From a checkpoint of a small mixture-of-experts model trained on Wikipedia: vocabulary 8192, 144 GELU neurons an expert.
Below are experts of layer 7 (counted from 0) of a mixture-of-experts language model. Rows are named router (the router's row for the expert), up (a neuron's input weights, with its number) and show model dimensions 0-255. Each number is 200 + 30 x the weight over its row's rms, rounded and kept within 0 to 999.
After each expert's rows: a language model's description of what the expert responds to. This comes from a sample of Wikipedia text that the model never trained on.

# expert 45
router,148,152,249,236,160,190,222,215,233,145,202,228,133,160,233,202,248,212,197,145,199,176,233,228,195,192,202,214,191,202,215,209,183,231,194,190,165,181,212,189,198,193,215,165,204,238,217,216,186,182,160,192,140,226,205,191,189,216,230,191,172,173,228,163,203,190,184,177,213,177,198,193,216,146,201,222,235,149,212,200,214,279,178,254,218,229,201,203,216,235,186,270,165,217,199,167,213,189,194,210,158,194,286,201,194,212,291,201,182,195,148,172,223,147,225,253,210,198,206,183,180,201,183,227,199,130,201,207,162,202,201,240,203,213,163,190,181,224,191,194,177,221,215,194,221,210,145,212,195,121,163,277,219,186,217,192,182,173,185,152,220,247,116,179,193,244,174,212,198,215,194,184,201,151,257,174,230,159,256,250,249,255,209,196,182,214,174,147,166,181,171,168,147,190,182,225,154,150,169,197,208,216,243,232,172,175,220,214,231,193,197,218,220,226,167,213,181,234,234,204,214,174,198,200,207,170,195,202,193,216,158,217,251,220,210,260,240,235,210,198,179,172,236,188,149,194,199,222,226,228,161,179,209,218,188,170
up0,215,204,169,168,161,201,219,187,258,234,202,180,181,236,207,166,212,168,196,189,204,179,172,244,163,169,205,227,212,178,219,163,180,172,224,185,185,224,239,170,206,209,158,145,141,240,258,174,262,175,247,205,251,150,192,190,203,206,205,200,214,175,212,228,220,213,141,156,199,228,221,223,192,259,121,188,139,235,156,208,196,143,224,190,164,189,218,230,239,202,260,222,170,148,239,184,231,196,242,214,196,216,186,160,192,201,220,226,242,160,210,208,248,215,183,202,190,217,173,240,161,145,258,170,232,212,195,200,178,177,196,118,219,198,207,270,186,208,183,211,228,201,199,179,180,241,180,222,163,225,219,199,252,234,246,248,146,157,215,189,214,217,231,200,196,228,167,227,179,170,211,166,198,219,194,161,195,199,224,169,225,176,184,178,193,247,206,208,188,176,207,220,259,192,173,209,174,193,199,192,204,256,151,250,221,215,241,223,221,229,195,142,164,200,184,237,224,185,244,235,181,188,203,224,196,221,243,136,178,177,249,221,244,219,189,176,150,206,184,228,185,204,194,182,206,188,172,225,192,229,198,178,210,240,129,150
It responds to: Common adjectives and quantifiers. Adjectives and quantifiers after the, a or of, e.g. new, more, same, many, some, larger, smaller, and directions like east.

# expert 31
router,201,218,202,185,197,181,154,193,185,211,187,172,211,241,233,130,198,156,195,202,193,234,203,177,179,171,238,204,191,173,235,236,180,219,218,222,219,188,215,178,223,209,200,206,217,219,180,243,198,178,189,165,150,192,178,197,235,208,197,196,186,196,175,178,163,187,204,203,222,235,197,257,236,210,182,233,200,154,226,187,156,207,207,221,210,216,272,217,190,244,185,210,144,207,139,224,160,252,231,178,201,228,243,136,217,219,184,238,132,221,138,236,244,205,176,214,198,224,170,184,199,177,187,174,228,139,167,202,203,209,192,168,163,239,205,173,148,230,222,245,189,196,309,171,208,279,163,179,240,190,234,246,240,186,171,179,225,134,219,215,166,257,141,247,188,226,198,157,266,186,231,212,179,241,202,187,232,223,219,179,270,152,199,174,184,207,180,207,174,150,221,168,180,196,164,169,212,212,159,186,179,177,142,212,141,209,205,224,199,194,184,202,187,188,162,227,230,206,186,165,258,220,242,188,199,194,204,180,247,178,202,199,207,190,207,224,240,243,177,220,160,236,236,181,213,201,215,161,234,187,184,206,235,263,199,200
up0,217,206,223,218,191,165,220,259,249,162,218,152,110,196,143,222,238,180,227,173,167,201,179,188,153,215,230,185,202,211,165,233,187,219,151,215,255,212,192,195,269,244,171,134,209,202,214,189,159,227,238,227,178,215,229,224,219,191,195,202,148,217,166,224,180,208,201,148,192,186,178,173,208,229,167,209,228,200,184,222,194,186,175,180,216,197,200,215,189,210,197,213,169,177,184,266,226,209,153,200,184,217,240,176,215,192,232,175,181,219,255,208,214,189,204,191,183,181,234,164,214,156,183,159,237,167,195,207,238,220,228,216,126,131,164,154,197,164,194,162,146,248,246,209,205,194,240,264,199,206,202,207,204,243,230,233,156,189,219,213,208,177,164,187,218,185,207,219,236,263,218,184,224,175,213,241,160,199,221,205,224,203,204,133,204,221,236,170,207,157,212,255,182,234,195,189,221,238,129,190,169,214,187,192,207,173,216,226,168,247,121,213,210,204,205,192,168,162,218,197,233,175,217,206,208,176,238,195,196,221,221,147,213,153,194,254,199,184,174,226,206,248,243,230,197,215,236,261,224,233,220,139,207,249,161,176
It responds to: Consonant pieces in foreign names. Consonant-cluster pieces inside unusual, often non-English proper names after a short capital start, such as De-ut-ch, Da-ag, Ge-et-u.

# expert 30
router,215,206,213,196,177,175,204,239,221,192,161,174,198,181,155,218,211,193,200,224,160,248,232,165,197,222,224,242,218,210,178,193,177,210,158,152,176,172,172,225,194,151,192,175,247,211,233,248,224,200,253,179,156,210,235,195,211,268,228,238,173,267,185,171,190,155,250,203,196,191,125,159,220,237,201,249,212,174,217,212,196,243,196,214,212,200,259,241,189,251,231,226,158,187,217,198,174,169,203,170,212,200,186,141,187,209,194,208,155,218,188,208,185,194,196,220,230,195,188,164,178,202,183,102,229,229,193,181,149,114,234,184,235,212,222,205,159,213,238,193,172,210,236,192,229,253,176,210,243,164,175,168,211,197,226,182,197,192,192,252,173,224,152,253,247,159,157,234,231,199,237,188,187,235,222,198,204,230,231,192,221,191,167,203,243,217,172,162,165,233,184,198,210,206,204,186,198,167,198,142,164,192,219,237,155,216,153,215,250,173,213,223,222,166,133,199,226,159,196,217,170,218,255,144,250,130,182,164,222,235,177,195,184,159,252,202,235,157,181,215,218,213,233,199,189,204,230,210,215,193,202,223,161,234,192,204
up0,220,142,177,160,217,249,236,232,220,233,159,185,192,230,204,154,221,227,136,190,204,256,185,148,208,258,236,254,212,244,158,237,248,212,154,172,170,177,176,200,141,226,190,211,228,209,174,221,166,181,188,209,189,221,169,209,226,217,174,181,211,233,153,175,191,137,195,216,192,215,149,172,231,219,157,287,216,173,202,221,226,213,197,202,210,154,199,208,167,184,225,213,197,198,129,192,178,212,202,177,216,197,199,160,173,217,197,195,195,209,215,168,253,165,212,199,225,134,270,192,180,210,179,223,214,153,170,238,216,192,178,161,196,146,239,215,191,232,239,218,222,172,186,229,237,166,185,205,210,225,287,222,169,217,217,161,196,199,232,181,203,217,197,235,247,178,161,191,192,196,216,177,190,166,211,207,188,196,279,209,236,236,204,184,178,245,165,186,201,195,223,208,207,236,195,181,239,173,200,228,184,142,160,207,199,195,151,169,208,237,272,166,233,224,149,182,217,257,164,142,151,177,184,181,252,205,159,213,185,224,153,198,164,188,212,201,215,155,194,196,228,202,203,199,204,225,219,215,185,267,197,238,204,217,167,225
It responds to: Mid-word consonant pieces. Interior fragments of common English words after a first syllable, such as br-ib-es, impr-act-ical, cas-set-te, syn-apt-ic.

# expert 40
router,212,215,232,213,188,215,198,221,175,152,183,265,199,157,220,139,168,190,156,196,223,232,178,170,142,173,206,195,181,173,174,234,272,210,208,224,154,222,173,207,196,154,146,278,198,177,182,220,251,203,199,215,262,185,124,222,217,207,174,217,191,229,137,185,211,152,217,222,223,217,225,205,186,217,166,208,174,203,219,268,189,230,186,267,207,210,163,216,182,151,166,213,187,248,173,232,210,194,215,215,239,181,205,222,237,188,243,176,270,256,196,195,201,220,226,189,215,160,152,181,205,203,184,193,189,180,246,163,169,167,228,203,151,210,140,153,196,192,222,191,179,194,242,195,199,193,172,209,210,211,228,237,222,115,195,225,192,197,182,166,232,269,200,152,173,179,117,195,212,202,232,209,168,176,257,176,196,205,242,197,204,224,221,199,226,216,177,191,214,219,187,236,215,172,207,190,142,175,203,247,164,214,162,230,196,215,241,243,213,189,153,205,222,186,144,182,241,228,258,215,251,173,214,179,234,207,180,207,190,203,171,174,157,192,185,228,189,214,186,198,205,227,193,165,178,185,233,212,201,253,211,208,199,209,125,194
up0,218,218,206,211,218,195,179,245,265,197,241,201,205,228,149,242,208,178,168,246,231,235,185,130,185,136,230,201,180,210,187,222,214,212,177,242,200,199,228,240,196,175,179,221,196,226,192,256,185,193,192,214,180,164,201,178,145,221,107,179,210,175,203,197,209,177,210,259,199,224,199,191,177,178,186,207,165,218,174,136,210,190,222,224,226,206,167,191,178,175,220,132,164,201,134,229,246,219,175,152,228,185,188,230,219,251,217,201,180,225,191,191,176,224,146,169,213,210,146,194,198,174,178,169,202,160,232,197,158,209,163,195,212,223,180,223,227,153,212,119,191,213,179,196,191,203,177,196,219,170,217,237,261,259,227,177,233,224,254,166,188,259,218,199,209,210,166,175,193,181,200,216,210,194,235,164,232,260,152,219,232,165,272,164,258,178,180,235,188,219,252,258,218,216,184,186,212,192,241,191,201,226,172,197,183,163,171,205,203,268,192,214,228,176,209,208,159,250,187,219,127,203,176,185,210,201,238,207,180,203,188,200,190,201,267,189,166,185,223,222,164,171,179,192,163,237,161,238,197,206,231,205,185,268,189,167
It responds to: The and le pieces. "The" opening sentences or titles, such as The Evil Dead, plus the word piece -le: Mausoleum, Apostle, Normale.

# expert 20
router,223,189,189,184,168,192,131,195,210,149,250,234,235,189,203,192,161,227,146,204,187,198,238,221,201,220,220,186,211,174,161,180,198,211,197,196,242,226,185,218,186,124,159,212,195,238,275,155,235,216,136,193,221,159,257,204,223,236,186,217,202,119,154,224,189,179,182,192,221,217,230,217,237,163,162,169,183,149,206,211,213,215,195,249,195,173,215,219,220,190,262,203,148,215,196,215,181,162,220,210,199,193,202,185,191,204,203,248,156,196,180,123,172,221,189,209,181,132,148,234,198,200,189,189,237,178,154,190,213,172,189,215,280,189,197,174,225,196,195,179,172,205,171,138,234,232,156,222,215,182,224,197,141,208,204,154,199,154,216,235,221,194,175,243,226,242,177,235,257,192,195,204,219,197,211,169,159,192,266,190,190,211,175,182,219,188,201,201,222,201,167,245,172,187,151,154,251,144,198,190,236,230,214,208,152,186,200,257,242,139,197,183,183,178,210,179,214,221,188,226,230,203,225,147,195,173,174,168,248,194,196,239,221,177,223,201,218,213,210,231,239,199,187,231,197,172,271,184,211,276,199,200,216,216,175,173
up1,165,224,175,188,155,195,174,172,164,153,223,187,223,188,168,219,266,218,163,226,196,190,143,271,198,227,222,180,188,200,227,161,216,195,217,225,245,167,176,171,140,187,166,166,226,189,240,186,192,220,194,236,156,201,196,166,213,208,201,169,206,140,204,233,237,229,150,205,240,169,228,185,252,209,230,221,216,251,218,174,186,221,247,224,204,148,239,216,188,214,241,185,251,247,169,162,204,156,188,217,239,215,175,205,216,203,183,159,225,178,198,220,234,235,191,208,225,164,166,163,191,267,214,209,186,226,205,192,238,223,156,235,182,144,175,135,194,236,265,162,209,185,165,221,178,237,146,205,206,185,202,176,227,147,219,138,216,235,170,189,239,171,207,192,250,173,199,211,200,192,172,194,209,217,194,218,260,180,206,204,231,158,200,255,203,214,216,235,186,162,234,215,117,246,167,235,233,164,163,167,177,239,240,162,210,218,228,204,211,236,220,226,231,197,166,184,214,203,198,198,181,210,149,195,164,226,187,228,181,191,181,256,208,214,199,271,179,221,214,179,172,163,200,157,177,194,254,173,234,215,210,187,136,202,190,216
It responds to: Prepositions after titles. Prepositions such as in, of, by, on, for after a noun in opening descriptions of albums, films, series, species: album by, moth in.

# expert 9
router,184,162,248,221,209,181,175,209,213,193,177,193,250,169,208,213,174,203,201,204,191,162,193,206,200,194,231,164,204,182,236,201,191,265,241,187,206,215,196,186,184,207,172,238,178,233,221,228,225,181,219,188,219,185,215,203,194,219,163,228,234,222,181,169,193,219,156,188,267,155,228,204,192,216,161,249,226,204,206,205,199,223,209,188,223,208,177,225,222,232,225,210,153,239,195,163,241,189,256,206,151,237,188,130,196,210,183,113,156,206,236,206,183,221,180,214,213,210,182,196,179,174,202,217,203,268,200,200,244,169,229,195,221,174,192,142,161,209,197,178,159,178,221,207,194,269,168,215,197,232,240,256,224,257,175,144,180,172,194,204,215,226,140,209,211,217,131,214,215,160,225,179,232,188,258,185,244,218,170,212,226,192,151,195,192,152,201,179,209,220,209,215,136,170,219,120,225,174,176,195,192,247,209,207,146,178,163,240,250,180,190,223,139,217,182,173,190,221,198,214,287,226,224,201,170,188,148,129,232,171,109,209,151,203,202,191,222,176,205,217,208,200,182,176,141,210,183,218,247,211,203,238,231,232,190,188
up0,201,173,202,228,206,198,184,204,183,175,232,162,166,251,176,200,183,171,186,183,191,275,214,210,204,239,213,164,214,243,171,163,249,219,161,136,183,186,184,235,197,180,195,201,145,184,187,195,191,204,214,199,262,231,158,199,204,189,126,219,175,216,184,129,176,246,204,178,210,166,192,253,213,177,174,144,260,186,180,188,178,217,190,220,230,219,188,260,214,208,184,144,228,223,220,187,159,238,198,243,216,162,196,184,179,192,199,200,240,208,210,173,208,237,186,183,183,205,248,221,167,199,224,191,198,205,209,203,215,238,232,164,267,181,168,220,190,241,181,200,194,201,177,199,205,183,216,120,201,205,172,190,175,220,122,220,216,185,200,185,181,206,168,203,176,202,173,189,186,210,225,227,211,198,216,168,210,176,207,167,255,199,172,196,193,148,212,202,215,220,213,237,177,215,255,229,216,227,166,186,249,175,143,188,224,182,102,235,193,255,291,212,241,185,155,149,229,245,166,227,165,245,143,235,269,159,224,162,177,259,220,183,218,189,272,175,176,212,208,222,202,175,203,223,200,163,183,197,179,215,176,195,180,202,167,204
It responds to: Prepositions after verbs. Prepositions following a verb or noun phrase, mostly as, at, on, in, towards, e.g. took over as, range as high, differentiation at.